python train.py --d_expert=336 --norm_eps=1e-06 --tie_embeddings=false --optimizer="muon_variant" --lr=0.0058
Below are experts of layer 2 (counted from 0) of a mixture-of-experts language model. Rows are named router (the router's row for the expert) and show model dimensions 0-63. Each number is 128 + 24 x the weight over its row's rms, rounded and kept within 0 to 255. Numbers have three digits each.
After each expert's rows: "comes after" lists some tokens at least twice as common just before its tokens as in all text. This comes from a sample of Wikipedia text that the model never trained on. Tokens count by the router's weight.

# expert 28
router:069142082169151090142099087147131158110130111090141114157173124153155151134149110126140156071120106171167138136138126166148074114101125124150128127139103097152134153147121116141148129123116048
comes after: "1", "3", "2", "0", "4", "6"

# expert 3
router:118174135153139106161128081151155137109160133095156105145133099142148139144112113124163148132149095138139118111111118140176122091131173089179104109124083095166144136138104125089139126126083106
comes after: "\n", ")\n", " |\n", ".\n", ";\n", "==\n"

# expert 48
router:103180099157170109123111108122149161105166105130117120181138136137135148152129104083161141140164119131150128129147094169148095113099157146163133098109097100158170129145110138116136094133127106
comes after: " of", " in", " to", " for", " as", " with"

# expert 43
router:111153130137155130134133100144152125092148096118164133132116124154145126203151135098153143141117107136165129110132111129156125110119115123140151111091106072132155132109073106114120078093140117
comes after: " G", ".", " g", " b", " B", "G"

# expert 41
router:109137094128130101097116108136149170090117112079131107152181085156149139135177135110182122111155127131164121141146111159145079124095109129142124113071123102154150139123106101130127100130091109
comes after: ",", "s", "ed", " due", "ing", " well"

# expert 63
router:133151114173165128152144107146145171102151095124136126147111120124160139149129125150178148084198094147128139133147138134157155110119168142104188128101119104105147132140095137110112116120111133
comes after: " (", " \"", "-", "/", ",", "("

# expert 44
router:115158103142152115122136107129151147111155097123163080165140111143134169127166114101154149147157097144156121109178141167161115082118133130156136092112087088161153136169125115109166093094123111
comes after: " was", ",", " is", " were", "ed", " be"

# expert 56
router:120137132136129128135119099148160157134165087084126089145124112129135133168149151137170112142150101134136144163164130167138140101116136128152139114076105122150156129118090143087125119086126093
comes after: " the", " The", " a", " his", "The", "'s"

# expert 32
router:114149102157148094108127097160156163156140118116112108161177107159115121140150106132149151130153086143160170117142130145201149098103170118139141096089089094165177142123100099152128108105101109
comes after: " United", " the", " of", " a", " and", " to"

# expert 23
router:113163128149154132139160151155158134133181076123139146145150141137125146156161146136144119135118107148151126128133112142138142060114149102159141108117107147155168141121094123125141120092091070
comes after: " H", " h", "h", " W", " w", " Sh"

# expert 40
router:132145116136153128094127143170140133101153097126132085154163137130153135157192096108141116113147107129119130127171121133141148093095163093165123121137129121149137154123086122128152117136138138
comes after: ".\n\n", " |\n\n", "\n\n", " oper", " In", " an"

# expert 34
router:063155129126144115121132140193142124149169093098173116142149115157110154124132118138119147113171113102118141111156109121138106093116147137158142128096122109143168133156128101122126106129088139
comes after: " \"", "\n\n", " (", ".\n\n", "==", "R"

# expert 16
router:112157107134133127155110138120149168118135079101133067170184151139153130127129116150132142129132087126145138077156124141168120092102158132139158111125099122146154164132076103117156090075105126
comes after: " the", " |", " of", ":", "-", " in"

# expert 59
router:080149151142148116147125104178144123119174096116133092173095095123133143138147112128172129136134112139141147085163148131167146095104146120134145079134123118122129138144111091128160083089128128
comes after: ".", ",", " to", " where", " that", " when"

# expert 58
router:111154133157129113142128110133134133087151117094165119126170133154164145120155139095123166123134093121176111137144131182155107106120146134148150112093100085141152130125114089148133125091088086
comes after: ".", ".\n\n", " and", ":", "-", "===\n"

# expert 24
router:135164094119147124148141075144145170094144114111162089145115123168124128163169108086140152091150106146141086142120109135174122095110160133168190108129119098157145108084117084132110109114121109
comes after: " P", " F", " L", " p", " f", " O"

# expert 33
router:123145120154172113118136133155180132113131134101161071129109149133142158147175104115171135127168094105163129135155118153164124133114112137182139130106106141153149136108092148127129085139103089
comes after: " the", " m", " a", " r", " M", " an"

# expert 49
router:124169131163152162109144114131144161107133115092131159155153118182150144145149112097155186130189098141139143101163128168158103113130129151161168102134103131139151194135113099127162128105119137
comes after: "-", " |", "|", "ed", " Preceded", " Succeeded"

# expert 62
router:103171120150168109129118126161168163106159113105158122141127102190145149147163123127162160124130113131154141133128114156166116107093128123143169113111086090137171137125071105108128121074104104
comes after: " K", " J", " Z", " M", " T", "1"

# expert 29
router:074174124153143120142100132181167167125141106077126121151147136176161129127161120099176110134136105148115132117136119144148113101112149123173166111122102117152132163114113121094122077124092122
comes after: " |", "|", ",", " in", ":", "In"

# expert 15
router:115173114134132140144095105121130155135159100099162098171144133143154118143116141112129157107141111149110108131171131128130097090103183145143115116108103065151152157105118106091140117111094100
comes after: " |", "==", ":", "-", "===", "|"

# expert 17
router:078141129152147123120154079141156161113140096091173109137142141155137137139160138097149142099140093142139125118147143151190142127075159091180112110070107077134150167150120126136146083139079125
comes after: " ", "–", ".", "′", "°", ":"

# expert 42
router:099153119125131113121108113143152185123138076089149099145144114143166115130174141122125109127152127134116143146142098192123114111094162109143180087128112103143125125156120115155144128100085091
comes after: " ", " (", "–", " and", "00", " y"

# expert 8
router:097156094122142108122137146151154171095142068093169107154153139115126176137148140132132121099124111162154144141160098175151154087093169148120151102132090143152130137121127142128142093116103124
comes after: " the", " of", "\"", ":", " The", "|"

# expert 50
router:112138130152180080113121098115158167100130125100136140136146123148121134154143107109134154099154090141138126106138118149169128112119157101167135085134082106155143151134101124120150089135127102
comes after: " ", "201", "200", "202", "199", "198"

# expert 26
router:130146126127191099139107137129149127138143086085142111154160095186155157132139128129166150134175086115153140128145122129164099084111129084177155110127077068144195160124076130147151067114096145
comes after: " |\n", "0", ")", "1", "2", "3"

# expert 37
router:127130121145191120102128097158138178113133128099133104166103103178145125137149131125161175089170125149165154157164154121128090114111123129133145122104100115148159118096128117154149100133117079
comes after: " S", " D", " s", " R", " B", "S"

# expert 51
router:104136122166173101122126130121167186100166105091143116158171127164149150139156129123159157132142105163139152123111104156153089094104162121162149128099122123119166116139124131127117089102120124
comes after: " |", ";", ":", " /", " January", " September"